Weights of a small mixture-of-experts language model, trained from scratch on English Wikipedia: vocabulary 12241, 646M tokens.
Below are experts of layer 4 (counted from 0) of a mixture-of-experts language model. Rows are named router (the router's row for the expert), gate (a neuron's input weights, with its number), up (a neuron's input weights, with its number), down (a neuron's output weights, with its number) and show model dimensions 0-159. Each number is 128 + 24 x the weight over its row's rms, rounded and kept within 0 to 255. Numbers have three digits each.
After each expert's rows: "comes before" lists some tokens at least twice as common just after its tokens as in all text; "mostly gets" lists some tokens that are sent to it at least half of the time. This comes from a sample of Wikipedia text that the model never trained on. Tokens count by the router's weight.

# expert 196
router:120124135132135121189119135160076112112109123156119160140169070134120088161152147134173095142081163129131146118082118097135113151129145126144151121148151110117165141135157119172105109104136135095083112136104119120165139156145091140114145117082126131128172146119153136134129163151127112116086118141101121156130150105128172091170144120106121181121113118115125125105164139149097169101153136155151119072106130135121112165156123092139141115154117124137121120140152161112183107122127149
gate0:103151103129133134125177121140154108141113095146132081180127115114109135126122145121143121110150129115155093158092142156147103105133083110132151135075109120132159107066157088164122149132091168114139146162149093146143146131133113130132118127164090156097123135100149160146174113147133117152171154144170118141125093129118149126136117153182095119094142120103102104155152088139110139097121096126141091131123158110178137105113143110176109167157125130095148135136144154119155137158146143
up0:171156122163103106107151133137155147132112130109113112165125131072151159157160084122124130141133100117146101127148092171168098121146072125107126140093148147163154126075091098151136149117138172119150089102103129135131201150142123154125094125114105085083130136076131141132137136129119099156149139124111121116155089142172160157129136117115069127099143120149140131129120119139112097158122092145129126135157137124157134138122101102137130144111149138122135080149167127137113167132154105
down0:137127111122102107141108132102102110132148113111147146156149116147098090099116160117115105120107115092113151096141174089127135123142150118152161086129151144129163110111116150111111121077134135106102073135114113123126109139126139105110103194115123147123155181137080121113119102161149140139135142114179146143123138128124116142090136117104125132103113132121189143142173106142123090102155106106134113149147158095129114101116134042104134161118113157122095192124117136089152150143142132
comes before: " |", " | ", " |  |", "–", ": ", " "
mostly gets: " Singles", " of the Year", "| Year", " | Team", " Score", " | Date"

# expert 54
router:123106125176137161098111107120066140086123140145146188135147085112130117130070159100122119142136171143109164118153111147109114139133123122127154100099143107146104107103121103164130111133095098090134119121157084124173175153159161130132147125137090123123141135115136130095115099154133143128082121122110108167132157134094137100153135119115112141169106136136144089155108174160100113165090137135103139104145113113136155128136130147156169126165123102159106154113167089151114124146159114
gate1:105103140118128101128093210157133164107114127140098122137094124146120147107153138172121101124138152150126147144131132132087148140141087094063095117124144167124134135129126165126115145162137142121089133118112110081152145137158126175168144098160106106128107128115090120143131129131148163122136129130142096095196153097104102136122134111142114119156175168134134129105095152120108105105123156124122101157153143126151149142132097159127106103134155094120112139151165115112115125169185095
up1:096120135112145124132110124129084120104115112128132126087136124158141129090116079099113104140172118157130113158106164096117087139190120106151160118108144117124116096140166166161135084175086142150116112123103148137116151156119138134115115179111111147123154107106100079121142155075157089150086162140131144162091135133125165154119145130170113106131142144115121138138138166158168087137135099145154111124110126172152098135108123116110142163133116123121107175176111114143130105116133130
down1:166135148132113126116123127086136143086104136166132127132107133131155141086102103105101145134119156132127139113102073127112138120143126147121152146112143120113077121097128144156114194106111121133145090143104081134132111123162110142093130108140136142115128151125120098168074120172113139153088124176111117086111151132074114138100143148143125114141131166137133111097132191119155115136150129153167117161104134128199170160086105142154122136141128137109142116167152170115133130164137117
comes before: ".", " of", " and", ",", " were", " to"
mostly gets: " him", " people", " them", " there", " students", " women"

# expert 142
router:110087140143120083182147132204092122116102166119145136155150086134106176126142092145141131078115131120161155097106085153117118123123139167126147141090111160099127132129149173125098119131113102148115102118134142117115101126131153158105133075096120114116167116158127162133159131102137120115099147162105100089142116123129170096134135112139095157158143108150109142116108122109131148081172118116143123142154109119122140137105091120082127109111126126165147129145134156142167106080112132
gate0:158106130115139118180112129134114115126115117128123148155143142078104129090130126149145127116115111129112105136171144150139174105146150142129102112158145151122118135147111135129112158172120107108116128129117108162125162128173159112094109136157151137077132118122097114124155100133126115147120096134092169138174132126153116151122117164152165132163100123120147122117152181095112076148143091111103171071125146121141152088121090169119112136100108104146107081118065123118106111162148078
up0:122086136102106109167105182142101093147118120116114115122125094114158138134143108137131161149100123147112139125170126112126131147121138170109142130137107186135136097146172095117053148132156135107147108156104124119101121114152115144119144127129187142098127137126109140164133135156124090123110125124125132116117149102140129140148144112133134110118070121133124145124151138153064135161137108163146118158160121101171138095131142188136094131127091113141078091082115159089160160153136153
down0:098104123127177113118120126143143104118134132151138132104131102134088117150117111093107086098149133125130142123133087168090154127178137124106150115097129136128148099135114136121092106107114112118139101123123120081149187144156137123099131139103097095112171154148159129097108154130158128144140114156105140132144154147114115107140116153121095131113094133188155096113163106105125129143103085147080095152112133136148133095103152156130124166155148140098064124147112097127105114149049113
comes before: ".", "\n", ",", " (", " in", " ="
mostly gets: " Cup", " Committee", " Championship", "ary School", " Film Festival", " High School"

# expert 3
router:104145118115126150106108168109137192158154142117132100111143137133180135136178152084118134142174114115135154134109200139172115132110117114123114140107123121156082132081138117142149106121160154095097135082115123118118119179153165068146153151131125126147166140137135156123139123166102128116157118169145123110134095142147111147106157064141092119113132131164104111080131146110144117134128161154124137134157120103100114132148148127154127118108158115107157125115108106132154098153094141
gate7:172112149168129155122115126160094151094101170104118102157180118095151125168180113122142152123082142117150126167109092153135167144135131091173124131125134123128139191160173097129135152130145129173162128138143143132142177137113088114114121144116123128117108153137105122125154163102143105153134110087122103122124151124111138145153125179129147189121085152128083114111112112151114111096133095140120160117143093143130140133134113116149150135155117128115142121109137086098073142120104120
up7:143168119124125112123101160119114170101150176158152137098107127104094125137136134119107128148118128125118123145133128155148133084169136172149082132122117141129140142126119147109169118147146171076094110094136102082147113129117132125097134148099141149143143137085195151154212124122142143111149092140126124111105125125116103129126135124118102148098163132144113123090135129115145122098092139166134142099162110079116143135087101136121114118112169111145132146111128115185160116116086077
down7:113090123139149117120150116113095156146106138098159106127154092156139122128108082152167084127095086131136069147123098120139147096141107122167166116127120124065115154105161169105098157145130101138177133118132149089155134126155139153102082130148088137118075132136128098151163131102131133139117182136138113147134125083153112093122130172115117112151138156174115124140125122147128099148126121129160170135141154138171151123136126134128116158144129145144113156092099081133133157133100140
comes before: " the", " a", " by", " to", " by the", " his"
mostly gets: " made", " received", " took", " began", " built", " worked"

# expert 206
router:088102099158133123136107132103094150154162137128097131126119134148163160134161164125115118074157101142110108114105136136099088126129126109097132172118159087156082115090135104132177136148152112094114128080176142128174115119153117096143137126120130113100144115138098114117154102141142148128154125152175078136127114133131088112118141088122130120114147151142113078128145136119133117114114174106111148107108094103159098120120148119157109140126162132130119093145114104086191076105134145
gate0:082150147148156128136100124146129116117115159115119131129105128063169124057132136105144135121138131119163158120111128132124124140149180135145150107153098139167116108125162098162112111127171104115132123140099121132100140147150121143116144150144109104155134105181150120088114106143131140124082076135129184132175132121124160073117106123112153170185106125104087108145123111208135141108123171135113121161107112123131115124120122119155126133102109116139104143112109134175143120124128154
up0:153122103133141103162144093115145129176123112153100127137095173114124084138127133182089135127120130109149093138137135110135084204141133128091137124115128090109126095110115135104129106120075136163116125113122139121104124103147134085083114122137155162135129132131139141128056150112139157146158154165119114107155140126122117115084089158135122101135140140097091145140104133104186109125127127087153125138148101145129170166135162125101132119136079159136109137134128076139113130140145169
down0:166084113140147136118116096113117145141101112127129085147094160120144130165115115100154124087059176112131144092150098133120172136152168078111127169085153115122144137158094123093179130104133129107124154103094144134155144158120113084143148143114151118103160128154120107120146119139077126140141174088155138121146141119120140097105121152117144119131151131107100119128144126106117095139090075107104142105114114118150138126119144123116091104081095099084114130100162114152116114145115139
comes before: " the", " a", " his", " to", " by", " her"
mostly gets: " lived", " leaving", " faced", " returned to", " killed", " lost"

# expert 22
router:147176147127125131169173148127155085125079159150149159170105136112138123138135119151088135114124137129140166147138145122087146175124120104129145076110111152118117169129158087121095107122153098155128096142131108122128093072153096108117113128141107131111081137114199134123112097100135123133120112137125126101169105104159109093119128099152123101129107094165167148139116103105120099161104178098144132124138129169111124131124127141130107105153163094138118156171139113098097126113130125
gate2:136085133119128164108095065113112129103130144145112151083100106102138102127126129147140137085152173139123117108098166150149166103086121090152111122190106147119148170135131154100083132173159112158080130131119130124128143108108137137120137144079094114120114131112129127124153115157109128126159115074138113155156120139133118139105141148128134171097128189153119132102116148125151166128125100126128128058136115090101128171108116142145121120095155133114101139103146151139109158091127139
up2:126147155113108088144151080127131100149128130096096126096119130128136152129116095121110137131152124157132122130173103123126130142162114122136161119114157106090105117144139112135136123096127118117172137161127142146197133127073163105112133084112102120110137117126110140092101121089092116156147117123139115124074121153125152132085138122143112120148113075165114109121095094086142084176131129153089128182108166147122185130158115148083090133133143146119121150117135100129101110088090118
down2:101090102103127120092106127110091140176146111139099111171102125141136137072122129151172135121112090151118136095173136134143107096180153187110109153150138115131115128182121129157123132150135114132137109122165125146116136135159109164098081100160111103135147138112081174131118123127065094123110117130143114133128140163133173074153114137132175164137097161113148112165094107080145123155131130112119102125133164165142136124118130141109100118131126117118115126125164128156140157118125124
comes before: "1", "2", "0", "6", "3", "5"
mostly gets: "\" (", " (born ", "a (", " [", "s (", ") ("

# expert 148
router:108150110076084142179075145166098191152165123105124159140164145139129144145123107139096134112111122157135169130137126113105130106159128117164168126124140138144116137114130117131104111087126103161148076119129115145117128149133080126149079104122136147111141128098154153091086158150138077151126171161094126146113132130115117104120140121155108149137120131134140176155116139148105155135158136149108126150149108152115158112120141157133113095112150100065117102161127074127132137157145147
gate1:135105144118121141122114139140093069169094176145105129146074167138143106118157109119133137135134137148103121128146165115114081136147155136128117159141101100111124140144103111084080112128118135128110176142092127121133127155123168184130133140100122103167158128170163146136147134119134184111139125112158137123161128154126152125116139145159102122148144183158152159144161129121144143117106112098101118151171106170153125142094129126120114118116074144131106132188110149146139122082090132
up1:103160111131124135151110124132076137124129110127155126131103122131145100165080104149110146104131167111174131120164155128107123123153135134103117117137133106105078084139155139045120114121127142092103115142196111126145134162118112130122104148158142121146097111107138120110129121145141099104101076176136183111137118082125126154133116142108113168119130163147135154137115133122099133132076167122120123131108137112088101124187105126160151113170143106140122126123167127087122147092155118
down1:142084163133177163121086152083077113136133131138120100110166119138142110150115119146163112145123123126131093147166174150137111083158084111107106170151103121118114130125141123088116100166123168124140135120138152129142138156159123157113142163179158141103127150110111154136134147120152146101152164117121113169148114119135163124163103136104100088119088127147088175120074118123101146134089120151092140142082146116123138096111150121136141127128143143157120148144129118148141131152064134
comes before: "\n", "\n\n", " |  | ", " ·", " December ", " n"
mostly gets: "\" |", "% |", " |  |", " |  |  |  |", " |  |  |", " | — |"

# expert 141
router:097086100137091099122141144176090087073121149131156107141148122131107133116174150084122131149105167131123184152110088149115127136145165138162146119160117108101108129163156141114094083135119143142131140136131086130138160124159093177126127117123125105140158119139149150150156114133135126110096116140119105122120175124126141090107115106129137175119133087130136135152103134080122129127131122126137119152121144100141090131128107072159150142097106142161108175097152157179172138115125110
gate0:104158099165130103155116151151142123082125124098109134134130123136125138118119136152135115087122129099139122127101134092117140089071149108112132146122148165125178138101184131157137108158095120124106121073140118126117092110087101112111168144143143123180144080153151109137124117174152135149129071119157156117151137144091166081129103108153142113148141123124139132094139111143129107120125079110089121100128132187164124124117131151159144134126155104113198140141139134110151120098125108
up0:115150125143077098151079080111148134137144080164168119123103168121116159105103092109162103124094148140130142105112143114105113128126159153130125137125166125108113135113120149177118147175124140086142143111087134126145128142110127134092127139146120154136109095152152129099106141094134095181089148130101120128149151098144118080123115144145132103155144131100089113130139070109163104115099143110151119130118177166138150124134103101136093143128088147115090102155108111131153124137134066
down0:149162123176126146120131130109158147108107091182129115146098152104118125140099129134138121112122059103110092144128133105169118093115158100122139168184115101103126119140071083165103125110133126087130149098110144124124111110113159098140115133123116118150111097148138128115134142124136129129122130197146148096135132092124125094115142144168130126101166148132106152124100172144143116108142113078079120122122150150112128106085127131165138142130137085083091138170112121132099117083117106
comes before: ".", "\n", ",", " and", ", U.", ", United States"
mostly gets: " United States", " US", " New York", " California", " Texas", " London"

# expert 69
router:095087082136157120112093128147147081112104153159162117151149104146103131133130160105100114171162123136132135109144101123111173104156162137152137091120130131117120119108161167128123101159110100153162121143148081146144184130154091185131118121102089126133156093116122153119127106104131153103138128099118114139132181180115107150091127123146145181130123105103148140135122125131105114128133161113135125152102150107133119136093158123146153143121134152175125183088134150155148101100126163
gate0:139175115117147128086145172160147105116149128110131109128141123119121168080115129142167109123124102091079119157099139132145160118135088167117116169115120152120114170091132098123121123118119148123091156155123121178110096110109110113129167151155149162131119087163160124128108172167081105145123137147128121154092144120127178113164127142151101115139123115131116163149101124118119108179142095137152121140106135115167178139119113139165117144187098104121177121128114140132165128134153129
up0:108144121131119136088159141145162116133146123112151134109158135107130149115122102135142148100133103153133109123091093100136077137128103158098111141073141077142118098116148129145131133112081105160146167120116162173112145152122136060143095155144140084116098125111112098099119139126157079152111101139131138168142106106128148139121095137101139098152142128108096110113130136052140119125098122118146156094115150163166138147144139146135143073161125118100146124138085082147099147115123112
down0:114103133155118121139145172105121095128130109125120106069137147114108143169150102105140127127171134136114119137129099112173123106137125146143129140096122106147114159095128140135095105126122147085177082088107088148143147139082135119113100137149118133150132129119062089106090107132222121145155123136132130166130120127152120112127156147095125110133157136159097204136127117142120096142129071122137151087122116134120147125138111141135107119071124106149113151132109150138135129127169124
comes before: ".", "\n", "ian", " and", ",", "'s"
mostly gets: " Indian", " British", " New York", " China", " India", " French"

# expert 177
router:111071096153097124120124124133102129097095170130131144147157114131112140101081091114092106093105106144137085088119101158124109106154126136152111116083134174110146133118103120114128113167100097088134128151173105120115175116133133117120106106125126129106181108094103151144148155112124082169107152163087100093142141117128126089134146139163099126149134103157156101134095128146161145143155106130099121102165133152121161117109151108121109139120131134166106148117131128182136150088101113
gate1:145131148125120158133115066093123140111116137149121179108120156143143152153139132108126183086116123177180084138137085099093160139132092125135122162136126079087141153135143114130128117123120164144116111131151155121142146162145115109137100121124107137138139129133102149183100138119115145114165145125110092122129167149139096097103129149155121105103119117129106094099150112185127147154088134172138140142068127122156137132126152099146104108151106115106136155146160129112065128135086118
up1:108119105129086126158135128095102126115085166144128158126133123142121157112119126067122119141137147124129129115127079075071125121151115100153147138160099150125145208120123143126110114137105124158119118112129149102134146123149119153156104104106105126118147115114106109149135149099094140080137137160125093134157117141074118138111132140109152119113126075154130124080177097154098102161093156159106144160098141157143093149119122108065127125149140116136137156125137144147096142124084101
down1:145149145111154125139138124082146137108113146169151138134093106104118105135104137078121135091109105103134115120149099114143092120156158116124152094080095112139141145110111141169146053142090122131119072119127071143142142144153131148163114115123138111105166110118116130150144105134147146118126138139110136108159125161090089131103113113108190135199109134132115135142123130139146138096144119164101121184171143158099131096099111129085155096138145141139118136087156117111117096131125132
comes before: " was", ".", "'s", " of", " is", " in"
mostly gets: " government", " ship", " village", " program", " house", " town"

# expert 77
router:149156159130141119172112153153153113152085138103145165123105130135137097155103092159099118131117131129137138101107091120092084160139126143096124093161164109099135131127148134101085148101146101133178127116141163085136117143092090080129125128151133123105107137133133134152119136131119153095109131120125133096189130104184127136126089110163116129139129133140157137139154127080113135144172121087161122147091138130063118132125124134137132146149116084137107110172171112088175117125122107
gate0:167117145121122135122153070132115115088167124146096129158159118134150130108119108144135129152133186125145144119138123094143139122111109093139158118132101121151171105113126106134140141139069153115120139141100184186099146107120149133119131167129135111151118152161127124080125073101125081087116088126119119128170121126132157126118137122113099114121106084114123121077119101120088158142122116120128143140161130102124105183159162153160062114115134133115138146110071130153108120133122121
up0:146130100128121161098137083089140133146131145104132121119133126144132110134104097136140147159155153119154109126151117138134107146095127160104089126156157128086179131172075166096112107148118103119114149115112127113104105111117105140110127080151114083147124074154129130148139157138119150109165105132131109113169074124132136094141139137141106106092089112115085139144163162128149155112166088130151129116132129164114125134175140107156103088133108093095115159148117141124163105085170168
down0:146122139128136109118131123110140138134117131119137109076114125085129141113105072167122077133114135108120136160149138127108132159107118049113096146129127156131115123129095124130123109138150149116124125119104121141145180118100124091152089149145101126121129100148125133119149139152126111143098068146143100140143153129126130078142147087100141117127086094127106144108127094077107111127146145125102190133152184086093175099118180101112101126086168140158138153099156121114119119105121122
comes before: "0", "1", "2", " ", "3", "4"
mostly gets: " | \"", " | −", " '", "_{", " #", " | +"

# expert 226
router:122062097128114124152115153161125104084135099118173132135088142093115147150146090160128146146104101111159138144144168121092149115139125145122090163138102115109146169117105142118144137092150111161149163112092126141148155145116133143139120123129130103122111081137139107160137136105136156101134098116094121141154121088178122150111140137144139111152100133076135147087152140151150145130162182105126092104142130128088116106105105121085109133087137098082121094096106136098108167153128102
gate0:136131134140131171158136128111115099105161138114141141151161116107142142158108105175131145129155148105114118159131140134105142123109063155146155145150103164134174101129124072156095099174080098110130159128092109136138159146140109157117105126138133132133091113126152136143135121129156110108108116184107143096146127106159147121125058150115134127122103121098154123140187132155091152092116109136179123130131169137108150090162157136166100095133121127122129102140091141141151126129124172
up0:108140119119141157120123103125138103169134149121132094149119123131153124153135134154152136103134120129115109166149119153144098183094156125150147092125165117120112121072117093157126090137092160148183159172097125162118145112136167173115121116148109106119119112076148134119092146119134137109167122123105110120106157155128166164122106115105108125131092169151148155139167111108115146147111140177147168144122089130168139128117119138128073163130095103125134154166097136114112084109089110
down0:114132126101153146118132185118136121158144115111116135108139100155165144139077146162155145144133143119149123103137158117097142163113139085128122111159146107114140151121169142099115148134114102099130144150100161121104173115124070157124145173090191083136109120144125117118132119128162106130137119113153143124140153123149138179125114093122178138094136104106139119162128104132118144112165133147152115107098102160144152145115178091110148134166111142149093106099170103084130161092108097
comes before: "1", "2", "3", "0", "5", "4"
mostly gets: " | S", "- • Total: ", "| S", " |  | C", " | Q", "|  | "

# expert 254
router:135115122123148160159089101145169136126152108157106093123163154123117111107115094093115106143105124133166088149101156122122124100098122088108165115083153119145153130133101130172105114119118095142112180140152107133102130108118086101155170186178114124097145123140133125121112107135116124115141139130132112127143153120120130091150113114167139121087149101164105105144174107098156074148159090102161164103098130096115170086146132165142132142130143104079125112124142116122135142147120137
gate0:146149159137102184127146160135133143135139076152106126132128144148137126093133133145117150070093137102162103110129070115074130124130075148096124122101093114125117122147145110136125119114172133147148116110120129109105150126129134135121166155142159110083149146117130083183116161163134138146166138129112134142133150187150101144122147116146129084096114118060105132101137114129176169118125125154142130108152145125117155105081125135082138100110119150138108139127123132136153107155108176
up0:138154135163132114119070124139111170104166112148158069129120121161138128139114109129124158145113142184113191108183142116126107105125089122126100114133129137182091102150151137131137157108117138125134126134166120149145128094114100123121154111126090154110151147097116115097091124160117090126149119120144161063129125128131118179100105136073113137130138125116110116145132119174077134081136134091159116136138108111133086120154164168137141154139117125138128134150154173111135141132105117
down0:093137114152110115125093162112111123124105126117102185124130106172164129134148132130148143171161107132131115159140135098134136125099092128122151107137114125118114158139100148128111149130110181143172121072150141137102099131127079140113150120132080129124111128134123114150132102139117109127142098120107162121142075145178157121168108116177152130108118128160080141132155115101141121061137131087114108116137116164109094079107125161063144130124151139136128101145147181106150147152136127
comes before: "| ", "|", "|  |", "| L", "| S", "| C"
mostly gets: " | GF | GA", "- Class", "- Clade:"

# expert 33
router:100139123117087121170092170169097103129117087115129149142166087131098116141136140099075137137120185165141171140114144099104116126178130110158146081152162121119102111144171146152126094120115126136142127150136110120177154150120101139122147094114139127135187131095135141087082105128097144144130127107111193121141149133161146124144122122130101139120130097142109138107172142109111152138177153104134112102108137138088148157165146140140147170136140118134126117153141160121155121114123158
gate1:091103163123148141170139111104180098129112181151111134137122117113121117108161131151128129169146141139052159115147134088125160147136087108127122141149111146116102152136153152133152144102103128190140149096122161111142134106114113160185109121121099112145130146103131117121171160139150153182130081099110125147139151144126116141097136133153122087101108110126143128127117086144156105148093122120164170130134137088120157131148140121104114139104110120151146140088119147081108139103081146
up1:122100165121141169131134127141143106127101185153125108136111114143138127130172134149127136150144132103063136101094162069124119162128136110117110155113122140124152122148149160157147127110156134181120165113123153106110085063102113159115153115084100106134124129121142095153183188128172114180108096101167104142127134148117135131105137150140142105102100116141147129104140108149145114101122099131140147103120116095153136148150155098123108127099088142132132115144121169102160133108103153
down1:171151104133142157151147104156146156151141141124093156145081137128147068159129162128116175139127146138112139114102132141148157106143105131184120155105117130131130091160132126133135119102132103105126120132133112090158115176053128126108097121125125133176150088095114161133139109149137119126161121138122134094170103137135133147105148151149146122093163129139134140134101165116194128140135117119145137164114117154106120146127126156097141109166129084128116102102110203127109164161106122
comes before: " | ", " |", " | — |", " |  | ", " | — | —", " |  |"
mostly gets: " | USA", " | — | —", " | ENG", " | —N/a", " | —N/", " | FW"

# expert 111
router:093116092182145118175159087154095118102171141157160160112154115120130104153115171139136088101104161125120180124137121137177103106129153153172129143109096144134165116139126114168174170121143085105112116129142143125129142138092165153112147150111135129106154116159159149130126141105125143135085122130114091145131079147144139136125099130093125105135105112111143050120153163118124132155134146122094153141152113157106148156172133097135101139117111104143141128120156115114145112149131143
gate0:112091123141162132162128089141113108088112103091140143111126162143121126159132156106175129132105154110148120189167096119144122143144138130106163171168147118128171166125122145119120138110113104153103139112141124155138103119147088163129126118158107129113114129144127167101129119110104149116115116123115097199136112139145106127116135148127130089122184146083138118161110103087197085103111145134122123154092166152119127130127123150127134179138152159116123111119141116102128155113191110
up0:084118089114194168117146137144140094113108126120145117133127157162116112140117153073170100088124109137122122159159105123109106154099103166137111180146112098118159119131126147121136115106141154132109158113153127146146128116091128136114109150126102078144123163124131122112095112132105125106144085106142142152121111129151116146129092169112086091136153161089119124125134087128174094141163128152139121134113153172147118145129139145130109192152125139105105118063144080099139138104111130
down0:106142115162130126126149178123104137115154106095123149125164107104108104162153130107128121107087130150141156110140122100130124125133102117080113144152115124105078092161124138078120168137133132132099151127122129097125097101146121184163144137117116156096136099071146112096153103124133161104110123072138134132075163128131139070145162106152098155137175101147172112106135102170077126119141139099127147140140115107141106099133129127094119133124139096096132160111164104094148123120149129
comes before: "\n", "==", " ==", " and", ": ", ":"
mostly gets: "==See also==", " results", " history", " information", " History", " effects"

# expert 228
router:128114159171129096172156090126129127120096086109098083091162101131087112152151133155144112112095159157164158114077121116124084171110126146124137129102082145106161105177160112168176154111112091146103116121113124109118127120138173146118152123114096103165150098089169139115128120135131135108110144125112099167127117108121151141135145145099101125157120116095141112109119142099131148102170162125127163129141132145087119143138125081146146151123105120133116156147115169102147157133125156
gate0:149116137112119117135146131090195164121099104110090097125133144106166136115083142175156135132107107112113116117154125141125132117149144133092161127144111080098148146095113126120157147128128171114114112091112157127148153135134104128085107110151124135110123132133124091138101132136148077111144140150172134166159143212114129184132125148136143139129139141102110116128125105115101146117152159141121169123104166122080166147125169140127116113111118082144124081148122169105099100120148097
up0:119109116113084120143104128141112131155159075116125144140113144104112148128150143102116125133144105126168107155101143137164164140138123161096119151117149106157148096105136116106119132134090121101138124124127183137122095146159104126156152128127131133166083097128122125098096112098109161141167150154120137111085117084128152093139132114107135126177139132095150109162156123137090062089134138084117116136142124083119091115118102175102137182131179152110141085147097077137121138131141140
down0:150139125155159125074133149135110127155112125157167093152081130142107174111143161152112150121115118123104153136071143131132110107185095084133112129126142111132112131115114154150124170108105150095119132117121082147115105135146143148156101109160137164092164163133114159170143134169084130149112095113120113089135144143161162155152133122098182111140126085100093108140081151122130122119159152174159139110135141109150142109132157119129135142149115139132155143118183124102131089125138140
comes before: "\n", ":", ": ", " |  |  | ", ": P", ": C"
mostly gets: "Scientific classification", "- Country:", "- Species", "|  | Conservative", "- Location", "| Turnout"

# expert 14
router:096128109129116114152096168141085138105119120131086127145136133134134126166106126102140120142086141126137166166136123132131109138150147140161118089131110135156137118128145134156131100081128155082122137087092129128118146191177078095115102140139105131161144137126166123125110104147149162082123129100110123128135140114171149119157138121145126097177143160128108096093146121151093177097190166155163132108142110161122146134142111120169142160124091102081108107098145135136119107118117150
gate1:157100106149118147112122122097101142127122118155199109113119118170132112134101100135170152146123082180140122101111151157102139126119132094128085151083082131141129113139094109167163154117137111140098106138167120155141133089121136156109147112129092138144132104116142151157132127129124107114152140116121132132091128146122144136167101166146152161104044114089127112152134083134133150101146135122158168140104143107130101154178116112100114103160131140158153117168144121145112127113082129
up1:118150125156109148079122151145140112113113135061093093109140127117147172104116140084155149064157118056145131142085118086138122134134130132105153142104144122127142117069167171137095096132134098151143111117126111113114133110107142148142102151133163105117148165154118135107120095135148115144126139153175116137127137149118129125130132100177110171094132133169110132122097127122135093129107103126102107131133128165105122085100126083122127114126112141139115183149133111130152147140186105
down1:132119156105138163095088118132133155154130127131131135117166120131124156112187107100138122116153109147115140156138135098180127095093113126121105118170107113100136121126112173172158147141136132157143131087064127151092187134156117097123140117121120136136120072121101111140119118103144149130122107090161090200135109156124091157113151126152078141123158122124087144120134108127147149145124121147132116145141117086137157146123119160144136175070145122152138148082120120121136166113138141
comes before: "\n", " |", " |  | C", " ", "andidate | Votes |", " % |"
mostly gets: "| Party", "andidate | Votes |", "| No.", " % |", " | Notes |", "| Year"

# expert 86
router:086140147152119111157145104095154159104150145162092155152130120147134128090132140115112112114182114116154174104122135110142099126149123114125132138119132148166131134122097138144119096119128111128113166083096143119144093100143163104173140111111103129145194134093154179126148109173125156153149087129143110124133092119154124103119154086127138106142147141166147105104136163133127155099117135121104127114128145122119134143168169063138125109148152145153151145156119110122187113150071158
gate0:137135132159125139102077128156148146127118118117128119147090134151160135087099159158135110106084110127087113106137131135110134079146134162149117119118133158159132095097199111134136127115099157097123097145158111108094073154115107132107102089129120106149124127126145132154138167104129109127140165123185143161120165143125134120082119145105103133104139137146132177108101169117141156156124133139081142122145085133107155154131161182126105140148137116113130149124177176144146092128101123
up0:123153165111104104151136134136144099122100118107095135137132088160093109128186162115139121168151157107143121144086104111107127147119115077148144140105097164078144141136147134107106132135111085115119134140136147107105158108101131145131138135131138109157136124158093139119089131122108097129068127144114123106181135140115129129166154144155127105118107065136135144108150090117151095145159154070136138086164147164150125149161141118062124137111173155141129124121119105111099153097146136
down0:130125120113145161120126159172129136130118095141080117182108093166123116119123150134123123091097082150130133075116107138131136174136161094146091137150111152124140115138095079135141149126147102121116107126140098134132145153130073142118124089149096159131144119153141176124152095103099113136130137111115139121151099105124059114125108189132170117127140108112126149144088123127140145142121111130118118110159130142142173131112132073151106144137076096113114150120133157169166170140138161
comes before: " the", " in", " a", " in the", " by", " in "
mostly gets: " played", " began", " held", " died", " named", " worked"

# expert 58
router:159121115161142159160099115173168147124127094111161122135092132107116102167127138118105168133114072091154144120118113165122141165148134137091090116122151143173144103139156102102129106119114096170136143123159084115129184154135113107150108150104158125113122127107163129145100144099099157093123164097149142146121144132138108118152138102163154136115122111148105106095148152129130098128137141137122140086111123199093123081096132116143168113133143109123115099156153117099114106142082108
gate6:141132141092130134126131125170100159134102102123124099117118188173111147115148144150108096115115126164133128107146131084133094105119075113144112131136147117121131129142159145162118138121157122118102134183138141136120155095106086153146148177138144128153163132100132104106120146137161155150136139080175132148128103128121102089143138097160077159078118157130123172155124098149144180117147117125142137124130143105138144204147147167138071152146115141124111106108132106135151121161110131
up6:169141124104135130138133137164096144134121139116111126134124149143105164112134141086115159111089120109143123097131105096055112118123097168130108121122143123137118143126141116153114161161145087133119172129111119161107140130124080125114146176132131153140152103076142121138129136100160153117167164096162106129102108150176093137112119129143134122113129153127124171126115121179127161114192118175146136090131168117106086167134131144134079139139122105103084102125098140141127157180105128
down6:094123130152106138141083098114129143118180161094073142114112139124089109126156129158128130088098139160126109112110168160104097141178097154135109128143144169144106119185154101159110123133108090133143154163174134133122146169113111136098114113154132107142115145115085116078118102129092128097141103140123099113124077139136133123106151113089102144120117126123135151143119128123128145138126153165156117151113097162140143178100136136114138100154164158101111097154090112172117142129100160
comes before: "0", "1", "2", "3", "4", "5"
mostly gets: " / (", " | Win | ", "th | ", " km (", "- Length: ", " m ("